{
  "d_shared_expert": 128,
  "balance_loss": 0.00104,
  "head_dim": 64,
  "norm_place": "pre",
  "tie_word_embeddings": false
}
Below are experts of layer 6 (counted from 0) of a mixture-of-experts language model. Rows are named router (the router's row for the expert) and show model dimensions 0-191. Each number is 128 + 24 x the weight over its row's rms, rounded and kept within 0 to 255. Numbers have three digits each.
After each expert's rows: a language model's description of what the expert responds to; "comes before" lists some tokens at least twice as common just after its tokens as in all text. This comes from a sample of Wikipedia text that the model never trained on. Tokens count by the router's weight.

# expert 26
router:138136147095154163114134137119143063169159112154151157096158093066109147126117133146098107116151097122106123122110097156118149153126099120097087134140147142150124136118142129156168167074071177121125146158151150139074091180101133148117113135132130107143149113151130148086072132117090116096152155132117157125123116138143094095138155091103144113153106142114114105118152116138103149105108100098144147136144101118121125106137115179125120137114154121105163129146152121140081099169148104157138122168115091093120090142124107160131134147142154137123091138109099132139127134102132108134
What it handles: Words starting entries in lists and sports tables, such as country codes (USA, ENG), medal, place, first names like Chris, Mike.
comes before: "| ", "|", "(", "medal ", "Mc", "medalist"

# expert 15
router:114151148083128159119127119132118108127145081136161136077147102075104103095134162116124106104161107102129130133131067143116140158110077155119103133152106147155086104108178153129150154080106148170100139130135157146113116176138097165109094164160174117120145100115137101105125116143091156103117144165123136137127142155147138130120184110074135110107093138103083111159170111109090131114118118115112111133162092109118108104178106123109110148096154148131157131126118160098109156137115130171101116124113144140123104103104123110156109123142132135144094138135096109111140130135116114123
What it handles: Participles and adjectives after was/is/were, usually followed by by, to or in, such as used, known, located, related.
comes before: "to ", "by ", "in ", "as ", "on ", "for "

# expert 13
router:154122155102152127145132117134139096131175136130148127103164074072125131116113172080153094125130128116117153160098097185132132125104103153097104135144103142130116126138155118098141131069095157133136142135134170135093096165142126135066149119128142103149161138115125130104090173135106095138139157140121133132109110157164113116128143099118136102122109168110108098147186132114097140125063092113138100135128100073170134141134116164137125139125203117126173128123131145131084114118126123129126098139127097100113121178123103131127129109137117121114103166127134141105149142123104112110
What it handles: Final word-piece endings of names and other split words, such as ford, ton, berg, ian, ski, which complete surnames, places and foreign words.
comes before: "| ", "(", "and ", "was ", "& ", "is "

# expert 0
router:134135124128126152122130126141169090109134117124151105125138142070118127123148173174134112160116134084093122078084129144105138138140122133124100128121129129150141144089146106124122152114062152146107174156136187129117095182134133130139140171175139167159158128116145138105125163104083055156119169128140131134113146122158117122126164097132145151122136079130114097135163139128070128122117112079147102110144096109126162142147116157159113118108138102104182139142126128145094128151122145164139110136144122109135084135148104115177133172151143119116099151135113143129116102137140113130
What it handles: First piece of a capitalized proper noun, mostly place names after "of" or "in", such as New Hav(en), Dun(bartonshire), Phoen(ix), York.
comes before: ", ", "'", ". ", "er ", "s", "-"

# expert 17
router:081102152087147112098128105163126113142140128135162112127129106100108132136133154116114101150138142095111140145083146151129126141108121123118107118165139110174113133090166116154146123097050181154113125126159178157103131163160116161108082150169132147171145106134133118120094127113095096122114169154113126142147145152163090128126171073110134154125110128142090117129136120134108116138117122090133135096109112109145134132139111159159118153119139106092135152122118121109117109123081139188146131147110159161126092141118109050126129129163133098117080110116108104122125143127139145098
What it handles: Digits and sports terms in scores, records and career stats, e.g. season, round, present, play-off, Runners-up.
comes before: ", ", ". ", "-", ".", "\n", ": "

# expert 37
router:096139136082154122124139088122143117127117112129173098093143046067135108104099167135116104113138126117115099157098118141155167114145108123094107105114112144155127141070148126128122165145096153138115132172160213126100121169142096140102097122125129110141142105173149164111077150117094139136139150151152160144112132146138105112157159087095119110101119132140104068151158095121090108121119136096140123107149111095149112114136142184110134130117146137113138153134137106126124147143116147158147119099129135104118101134137128105160114124112124115096093143141115128107138106109158106130
What it handles: Ordinals and adjectives after an article, plus nouns for releases and competitions in sports and music text, such as first, third, final, album, season, game.
comes before: "of ", "in ", "and ", "for ", "was ", "with "

# expert 38
router:122117168081134128140137096120140111151132118132160147104146092092140142102126179121152111166149097102120129151106120162099139131133126148133128157138134119162123100097144106123125127116003130155119117164131132109096112128141087150082115148148150134163148147100133105117127150151083109152129157180131170153143122161168101131128129120142162110100089110086107103148166139113087139141105127082169098127097080106122109116129119144152142162103190102119167123149125126115107126119098124131126120134118121139144111134125134125119121122140097147130094175152128127140143119135101141101
What it handles: Final pieces of surnames and names, like -ler, -berg, -son, -itz, -kov, -ington, completing names in credits, lineups and rosters.
comes before: ", ", "'", "a", "; ", "o ", "i "

# expert 8
router:096144152114152131111155097135142110137146131132162093124158110108138125138135150116150100168117104122112096128098098178122163119127136135107112095165144136159134083104187129159134179114076154154128157177162154113113120147129111097117095117157162124159145141158123155106110158119100146135132163173133147080109149127135113117146191098075135140123137112125100101154145114121088128098143102096149101129141099078159141119119137140125144112145176127111170149148147098142128124116130145185141122130126106106093097124117107108174095174134133141124100124115090108115135111149134140111
What it handles: Nouns after an article naming a kind of place or position, often before of, such as village, city, province, district, end, right.
comes before: "of ", ".", ",", "-", "–", "th "

# expert 53
router:096144146113156142128138115123155101145154114130158125089171099099106120128121154151123077125162099108100128129123105159123130118138106143104106120135151122136124145084124093151127141096108198136122164144164191164115075157118107142104097144178151122132141130121169145092093150123127114131113133175115134129125145120135119124121180115080175133149105111139113079176198126139103162136097102110151136135134098096132154109147137163071123129138173112103149152142144111142097126123123147150129123107095096112129124143149102116129105113140149135125121127152090082115159100138122138109
What it handles: Nouns for people, roles and groups ending a noun phrase before of or and, e.g. member, President, senator, people, government.
comes before: "of ", "and ", "in ", "to ", "for ", "from "

# expert 32
router:093110142120105186101142120152120107149149105102137130105132099041133126134109164128111075150131101115106110134101126109101126138114122158119126119145132136131078147117168145125130141101106142161147116134112144127090102142135109159098108154183130126127142121084160123124066132128112131089115183150123152127152152167125129122137169074114135101127097107147113133142156135088079114136095130093145081083149119107141124134143144148130090152134141089109136136141117145096086167098120163166116133144117145120132080153104127120135115131124163149106119124128101157085149146108108122095
What it handles: Past-tense or infinitive action verbs in biographical and historical prose, after he, to or and, such as began, took, played, command.
comes before: "the ", "to ", "a ", "in ", "that ", "his "